Experts of a small language model.
Size: 11 layers, 25.2M parameters.
Experts: 256 experts in each of 11 layers, 32 squared ReLU neurons an expert, a softmax router, a shared expert of 64 neurons.
Training: a variant of SOAP for the experts, 738M tokens, 5629 steps.
Below are experts of layer 8 (counted from 0) of a mixture-of-experts language model. Rows are named down (a neuron's output weights, with its number) and show model dimensions 0-127. Each number is 50 + 15 x the weight over its row's rms, rounded and kept within 0 to 99.
Before each expert's rows: a language model's description of what the expert responds to. This comes from a sample of Wikipedia text that the model never trained on.

# expert 49
Leading cells and headers of chart, census, election and squad tables, such as years 2020, country chart names Japan, Canada, Pos., MF, Albums.
down0:52 51 54 24 39 36 26 60 45 51 56 61 63 40 43 80 38 32 81 72 61 21 61 52 68 42 73 80 23 69 53 40 40 94 52 59 12 82 55 33 39 46 57 54 69 71 42 61 63 48 59 23 37 67 43 52 72 21 47 72 63 35 56 65 49 18 31 43 69 53 27 56 52 75 60 61 60 51 35 49 54 30 57 52 59 61 43 42 58 57 37 50 48 57 52 52 88 49 52 50 40 69 65 55 51 72 35 54 41 57 50 46 41 47 49 76 62 41 53 46 46 51 69 36 48 44 55 65
down1:42 66 67 62 45 42 54 33 70 64 54 66 25 24 60 50 44 68 16 57 51 44 21 34 66 71 59 69 22 33 52 44 34 49 64 49 55 41 46 65 59 43 64 39 72 32 67 70 56 72 18 62 57 45 64 49 44 56 38 70 58 28 32 00 57 39 41 58 60 37 72 56 69 80 49 37 44 60 53 37 38 62 56 43 70 68 44 44 63 62 59 45 44 58 65 52 42 29 47 67 58 55 70 39 47 36 48 67 64 30 60 27 50 31 71 15 37 31 48 59 48 36 49 53 66 44 57 38
down2:35 52 55 48 65 35 16 58 70 27 62 54 47 79 28 38 54 43 39 37 21 55 60 41 48 49 76 21 33 61 30 55 19 39 42 47 45 35 61 34 44 25 48 31 68 57 35 41 57 38 76 62 43 44 80 60 53 42 48 61 47 70 52 32 39 37 82 45 65 47 52 67 40 45 68 60 59 39 24 48 45 50 56 42 58 82 51 44 54 58 51 04 60 33 81 57 46 60 60 57 47 58 43 50 57 73 43 41 20 48 55 38 37 34 40 71 49 57 50 51 27 37 47 55 64 45 83 74
down3:34 60 53 65 56 62 43 45 55 24 55 54 43 74 80 75 86 43 65 68 38 66 51 32 73 23 58 49 57 27 50 66 57 42 32 37 39 42 56 60 45 83 40 38 59 61 62 61 36 67 44 66 26 39 32 57 43 42 62 50 59 44 13 43 45 41 52 62 65 29 45 74 69 78 31 58 46 36 68 73 35 56 41 36 20 27 54 35 39 33 35 67 79 63 61 46 62 51 39 51 67 20 59 58 43 54 55 50 65 42 58 15 48 73 48 51 69 46 60 38 69 59 41 66 40 61 55 40
down4:31 33 67 36 42 40 72 56 27 66 55 32 47 64 66 63 39 45 53 70 44 35 53 60 64 51 74 36 09 59 62 54 20 65 65 52 40 60 39 58 63 21 22 67 50 88 54 58 69 77 47 42 25 62 66 33 53 50 55 62 57 55 44 54 58 42 68 37 74 41 37 66 37 50 16 45 54 50 45 77 75 46 22 60 44 31 64 43 61 47 47 41 49 62 51 76 57 54 47 43 38 93 44 31 46 55 30 53 47 54 53 29 35 44 41 66 36 74 66 44 51 42 35 47 63 77 58 43
down5:26 58 42 33 61 38 40 20 33 32 32 31 55 78 74 45 32 28 31 44 39 64 34 54 48 21 56 63 46 47 51 37 44 56 35 68 44 75 61 24 36 46 47 14 35 45 52 60 55 55 48 23 54 38 75 35 53 81 55 41 67 61 50 61 64 87 48 81 73 44 61 52 55 36 57 42 63 72 35 49 31 77 36 50 45 42 52 37 61 53 34 55 56 62 30 52 47 65 48 36 49 43 51 50 63 56 50 35 58 79 46 66 45 69 60 43 50 29 44 40 58 26 65 55 13 47 63 20
down6:57 74 81 50 70 46 31 52 21 75 58 75 21 48 34 39 29 65 83 26 38 77 50 41 34 50 46 53 54 34 51 43 61 39 35 36 42 42 43 25 26 14 52 30 44 41 57 54 17 35 61 63 32 41 26 37 53 56 50 54 49 27 57 54 25 66 33 48 65 55 55 69 54 23 49 52 40 38 63 53 61 51 39 48 37 62 47 31 69 49 65 63 49 70 50 55 64 30 51 56 63 49 41 43 36 33 56 55 43 33 38 47 63 68 44 30 55 86 68 31 71 59 64 50 47 55 28 23
down7:38 63 35 39 72 49 42 44 70 49 65 62 59 43 81 78 41 75 58 58 74 69 59 68 41 69 28 35 56 53 21 55 43 60 40 44 34 65 29 27 61 48 71 52 03 66 48 57 74 35 28 61 50 40 49 54 53 26 38 47 62 26 76 37 49 31 73 43 82 64 34 52 45 49 26 64 39 71 65 57 50 70 58 49 53 44 65 50 55 34 37 40 23 41 76 42 39 42 58 50 64 57 78 49 45 34 62 60 44 61 46 45 72 78 51 60 60 49 45 42 42 78 34 38 37 41 60 55
down8:76 49 51 62 52 39 39 55 38 33 58 41 45 55 46 64 55 43 52 50 28 57 45 29 63 65 49 72 44 38 47 61 43 59 76 61 36 34 50 49 49 69 37 50 42 40 47 52 28 88 48 47 48 52 85 16 22 58 44 49 40 32 80 10 42 44 70 49 34 50 71 80 51 35 42 51 40 49 57 36 67 76 30 13 10 38 34 49 53 51 26 59 22 60 40 52 61 59 66 64 50 53 30 51 31 76 66 40 65 66 38 61 55 38 66 34 33 48 50 63 50 58 60 49 61 75 45 41
down9:43 48 92 59 51 58 57 56 72 68 53 42 61 65 69 20 46 62 42 21 64 58 58 50 65 51 33 63 55 71 26 66 58 31 62 24 55 55 27 69 66 30 48 63 62 66 52 51 33 73 35 40 36 23 57 67 71 39 52 64 64 57 71 44 38 88 64 57 63 51 51 41 32 45 55 79 62 58 55 66 43 70 56 50 20 41 70 58 33 37 81 46 50 23 56 55 35 62 44 31 58 45 61 47 34 53 62 52 67 31 66 49 65 56 42 20 38 38 57 49 61 49 42 57 46 30 27 75
down10:76 50 60 60 44 45 38 39 14 37 39 75 44 42 45 53 72 67 51 68 49 41 28 77 40 46 38 53 60 36 71 42 46 31 72 56 45 57 36 48 71 26 74 24 70 44 64 36 71 42 41 52 80 52 30 38 44 46 53 16 54 80 17 58 38 61 41 59 71 43 20 31 43 59 68 50 48 49 43 29 65 49 28 52 73 49 56 72 44 66 61 47 54 48 34 33 34 77 50 56 66 38 46 42 40 45 62 54 75 44 66 30 30 43 62 54 49 17 40 31 62 38 45 26 52 50 42 59
down11:50 54 48 52 49 11 52 65 33 38 50 56 42 32 61 45 57 59 56 69 48 60 50 54 36 67 56 14 43 50 41 53 56 46 90 46 42 42 54 71 58 66 33 41 23 33 42 36 47 21 42 51 45 82 49 37 42 61 34 57 29 29 33 33 31 58 66 39 46 45 33 53 61 31 38 28 28 31 65 60 44 56 64 56 68 52 17 63 68 59 20 45 33 72 70 38 44 54 37 72 80 60 27 77 55 48 46 80 68 54 61 49 65 58 51 65 50 76 52 35 66 42 43 28 50 25 44 47
down12:51 33 84 48 47 49 55 29 35 45 29 48 46 56 36 50 42 43 64 48 56 41 61 71 58 81 87 23 51 56 51 62 58 26 91 56 54 55 38 53 63 53 29 49 81 63 63 34 38 55 50 55 44 27 46 54 29 68 42 58 46 53 60 49 54 68 48 60 40 64 79 52 32 42 38 35 46 67 47 69 66 27 36 65 36 45 32 29 37 75 23 37 64 78 68 51 40 42 20 58 44 20 49 53 57 72 65 69 25 55 71 68 28 66 38 72 50 40 60 48 62 37 55 38 46 59 51 58
down13:58 58 48 41 53 67 74 34 29 80 64 48 80 53 47 44 47 48 55 60 55 33 60 70 40 43 53 34 80 56 51 39 70 57 55 42 20 30 42 50 30 50 44 85 20 36 68 55 47 65 30 75 46 57 56 32 38 45 50 31 34 58 48 43 49 52 35 51 33 58 55 00 60 68 42 39 61 63 53 72 51 22 69 37 62 15 37 64 47 57 49 45 51 30 37 40 69 49 35 59 77 42 52 51 58 51 59 63 63 40 35 41 43 49 52 49 35 22 74 47 31 54 41 34 68 41 66 43
down14:63 42 52 33 22 47 64 47 64 40 52 43 75 27 38 77 39 68 73 48 47 26 67 63 58 24 61 32 43 55 46 56 38 51 53 14 54 50 29 57 45 74 49 50 38 37 65 41 54 40 32 64 71 61 48 35 41 39 68 15 27 59 45 64 76 38 58 50 84 72 66 24 57 61 57 30 64 34 52 41 22 38 59 47 43 82 28 47 35 54 62 44 37 49 40 27 68 52 34 68 41 61 74 65 73 43 48 40 57 51 61 51 40 46 72 67 46 65 53 56 61 70 69 20 61 60 57 49
down15:55 66 55 54 40 48 28 56 61 05 19 34 51 53 71 56 31 45 58 64 44 49 44 50 43 57 37 53 52 44 35 28 33 42 62 44 40 51 19 54 61 35 44 93 73 58 40 15 42 47 71 68 61 54 41 62 27 23 39 40 35 60 41 54 36 64 47 58 20 43 57 67 42 54 32 52 48 45 49 66 42 52 28 65 55 18 22 48 44 48 62 22 42 58 44 48 42 30 50 49 46 44 52 48 41 68 44 49 45 58 46 72 91 58 63 76 45 39 59 37 21 64 35 66 46 70 70 70
down16:72 50 27 40 59 37 63 46 46 53 42 78 49 64 49 48 58 64 46 51 51 37 50 43 43 34 72 49 55 30 25 36 72 53 39 58 28 61 95 84 43 67 81 14 34 54 59 47 37 72 46 74 55 58 27 36 60 64 38 52 08 55 39 21 70 41 37 49 36 65 57 44 73 64 56 34 51 43 84 49 37 50 50 56 55 33 32 41 55 34 53 50 34 48 37 58 54 52 44 69 30 37 57 42 32 70 44 31 63 54 68 52 48 73 69 56 20 50 56 61 69 59 40 36 57 45 35 43
down17:27 42 65 63 45 58 69 62 45 39 34 62 51 39 42 40 25 52 40 59 27 80 18 54 17 52 44 62 51 58 41 55 57 67 35 56 29 29 71 44 61 37 63 29 48 58 73 76 41 53 35 43 57 37 35 74 39 24 55 69 49 34 60 46 38 40 51 63 36 59 12 59 58 88 44 49 46 87 47 27 25 38 57 38 26 58 43 52 48 39 44 67 46 36 54 32 38 18 49 40 49 48 41 32 51 55 35 72 25 46 26 44 62 48 48 48 66 43 34 63 41 31 24 47 62 29 53 45
down18:58 69 45 32 37 78 48 50 45 51 38 55 37 41 48 47 45 65 64 96 49 43 54 41 58 64 74 53 82 24 68 62 41 63 42 42 68 50 57 45 34 63 49 25 60 49 33 25 53 50 47 52 75 67 56 47 68 51 44 43 40 42 68 46 39 55 12 59 22 45 52 72 31 75 44 64 66 61 50 37 53 18 70 50 46 30 57 43 63 57 55 56 28 35 60 36 55 39 43 72 30 28 43 47 37 18 23 40 28 50 55 63 61 38 25 34 37 29 45 21 43 66 59 46 44 58 76 46
down19:47 70 49 62 63 52 63 41 48 43 63 29 41 23 57 22 34 36 42 65 32 52 59 74 61 25 67 51 41 60 83 51 61 43 46 71 65 37 76 34 48 63 63 45 44 34 31 76 61 56 62 39 50 45 19 46 36 51 58 26 23 52 36 51 48 64 41 44 77 22 32 52 68 50 38 64 61 10 42 57 48 43 23 49 85 43 35 48 36 67 30 44 54 28 51 59 49 57 70 27 57 59 33 49 56 46 39 22 31 44 64 54 50 39 66 62 24 45 46 35 42 56 45 72 69 28 33 57
down20:19 50 72 20 27 56 47 54 49 37 74 51 43 54 55 40 31 67 72 48 44 52 46 55 48 54 65 34 30 60 48 45 64 34 38 58 55 51 50 56 36 63 80 77 53 38 37 76 45 56 68 49 50 65 43 50 58 38 58 37 64 73 56 48 38 69 68 33 64 40 40 57 42 39 46 63 77 37 62 43 44 53 49 30 61 53 17 54 43 34 79 27 67 59 48 13 50 77 55 75 43 50 28 64 37 12 51 65 57 48 44 17 55 58 49 49 37 56 64 53 51 44 54 76 45 32 63 04
down21:40 63 50 33 68 40 54 61 34 67 79 50 62 54 35 36 57 40 44 32 35 25 50 19 44 39 21 75 69 87 84 42 57 78 45 52 38 48 71 55 50 28 41 73 62 47 24 55 25 40 52 38 49 49 43 53 35 51 60 58 09 78 32 32 51 41 48 42 61 45 54 42 45 54 57 40 73 42 44 57 59 50 76 53 24 46 66 80 47 59 51 48 44 46 31 42 48 42 69 45 30 61 71 46 43 16 41 43 55 38 46 66 30 52 26 57 70 73 62 47 34 55 51 74 57 50 69 40
down22:69 28 33 60 36 52 38 56 59 40 41 33 56 59 49 70 76 66 38 65 60 50 52 54 42 54 51 26 45 67 39 62 37 66 59 51 46 51 83 48 59 41 50 38 51 51 61 69 91 33 41 25 52 52 47 65 54 25 47 45 73 53 19 65 73 42 49 49 43 48 60 37 59 67 70 40 32 64 32 28 63 36 59 76 53 29 97 36 48 29 53 55 70 35 25 51 18 37 50 60 48 22 47 50 72 65 48 55 48 60 45 59 61 72 69 42 60 48 47 23 62 38 62 72 67 47 49 75
down23:44 53 15 67 34 40 31 47 34 30 41 25 66 70 47 61 55 35 41 30 36 63 65 52 52 45 44 69 74 57 53 57 57 43 28 67 70 55 47 47 43 37 48 47 17 28 53 60 27 58 59 53 44 36 47 44 55 61 82 65 55 48 45 61 76 37 20 28 58 61 65 50 45 56 73 43 39 47 47 67 50 44 45 50 32 60 48 76 16 47 52 59 67 53 91 74 63 45 39 37 46 64 51 44 42 38 41 53 58 41 61 52 72 32 16 24 61 51 78 78 27 42 50 26 41 36 49 73
down24:66 56 21 47 28 67 55 47 60 37 37 56 64 52 42 61 66 34 29 57 41 45 60 78 37 45 34 38 53 71 45 52 52 39 51 77 98 57 46 79 61 65 59 50 54 42 49 72 55 70 27 34 73 36 59 61 86 35 37 42 67 35 57 58 43 36 56 70 40 54 20 77 53 44 59 24 56 43 34 15 70 73 69 66 45 65 54 85 43 36 40 36 59 50 47 70 69 36 47 52 43 49 51 54 48 54 52 39 30 47 46 32 44 74 42 37 60 64 39 59 44 60 55 60 63 62 24 69
down25:67 45 33 61 46 70 71 31 49 48 61 42 33 62 61 70 62 66 54 49 44 60 28 33 54 74 37 50 58 50 44 32 45 47 64 59 34 47 67 42 42 62 41 63 59 64 67 56 44 32 30 52 35 50 62 69 51 54 54 08 36 48 75 45 28 65 34 66 49 44 39 33 54 53 81 29 54 17 24 58 53 35 41 69 44 53 62 38 73 46 81 47 40 43 51 49 42 64 73 57 72 34 70 56 49 25 54 45 54 64 43 69 76 44 58 48 00 51 65 46 81 42 58 81 41 31 47 44
down26:50 58 39 39 51 46 38 54 51 43 36 08 27 52 40 54 35 32 28 59 48 56 67 54 78 56 38 62 46 76 47 58 77 63 40 24 58 34 32 68 33 64 40 62 42 69 47 45 80 59 35 32 39 52 45 65 38 52 68 48 29 79 35 38 35 50 55 57 35 28 46 55 55 55 72 42 47 75 26 63 24 48 47 25 68 77 61 29 52 42 41 33 60 61 65 39 63 21 67 41 39 47 56 81 56 46 46 55 33 72 32 78 69 38 37 51 58 44 47 59 40 81 56 68 74 61 60 51
down27:54 30 38 54 39 67 49 35 58 73 28 81 33 44 51 49 67 31 31 68 53 76 24 46 53 40 35 24 29 46 61 76 75 37 39 30 48 48 35 33 75 27 43 49 43 50 39 52 40 57 51 29 68 48 38 44 56 55 79 43 63 56 84 44 41 39 51 61 31 61 49 26 63 43 59 65 64 34 74 67 48 54 58 60 59 83 61 66 59 58 33 52 48 62 60 77 54 35 57 44 56 39 40 38 64 68 64 41 36 55 47 42 35 26 30 82 31 47 39 46 24 69 65 47 29 83 51 48
down28:60 64 52 53 58 54 42 34 34 59 34 31 58 26 53 55 22 48 57 51 65 52 33 41 50 45 42 70 36 52 51 68 11 29 53 48 62 39 53 55 68 26 70 54 63 31 25 59 36 42 45 57 62 34 36 56 56 74 64 64 85 44 31 57 58 58 50 40 29 76 70 34 59 68 18 50 63 45 45 35 49 35 50 64 66 45 42 60 26 49 42 69 68 27 46 58 34 55 55 88 40 64 41 82 51 75 56 40 41 40 40 90 36 50 28 51 49 67 38 43 36 30 76 55 51 31 54 65
down29:62 54 38 31 51 52 24 54 62 67 52 64 48 54 49 71 25 28 41 68 38 47 63 36 68 49 45 57 45 47 58 49 50 49 54 50 39 56 66 65 43 59 50 25 63 52 42 04 40 39 49 34 45 49 35 62 57 62 32 28 45 29 22 49 43 42 67 44 28 56 43 54 37 54 14 29 36 66 64 53 90 39 37 12 54 60 40 61 46 69 67 71 38 34 50 54 52 52 48 78 49 62 88 33 24 37 41 48 42 64 67 48 73 69 50 74 53 80 33 50 41 58 50 25 34 44 39 38
down30:32 35 29 64 52 66 38 69 56 49 62 69 53 45 52 42 41 56 43 46 55 26 73 25 46 65 38 32 71 38 65 76 82 34 39 53 75 44 46 25 20 62 22 34 72 49 52 50 48 47 44 72 58 58 52 73 39 62 73 21 40 64 52 50 42 19 53 55 65 58 36 36 68 65 13 39 32 54 53 59 62 75 47 58 85 73 53 61 56 51 66 69 31 48 60 62 74 58 72 41 57 47 39 66 76 52 42 37 65 52 50 28 50 40 57 73 54 39 74 50 57 41 59 55 59 31 46 60
down31:45 72 62 48 29 75 57 43 53 63 42 37 48 49 52 77 61 40 82 35 61 57 36 69 36 19 73 46 71 54 60 52 39 33 45 51 29 40 63 49 52 46 32 51 73 40 48 74 47 32 51 42 40 55 33 62 44 46 45 43 70 68 53 52 57 50 56 52 39 83 77 52 46 50 51 42 47 43 32 38 14 52 62 51 88 39 86 20 62 27 62 62 35 46 31 40 49 85 28 39 52 32 61 75 32 66 38 50 53 32 37 44 38 58 82 40 50 62 42 44 36 44 48 53 55 49 28 22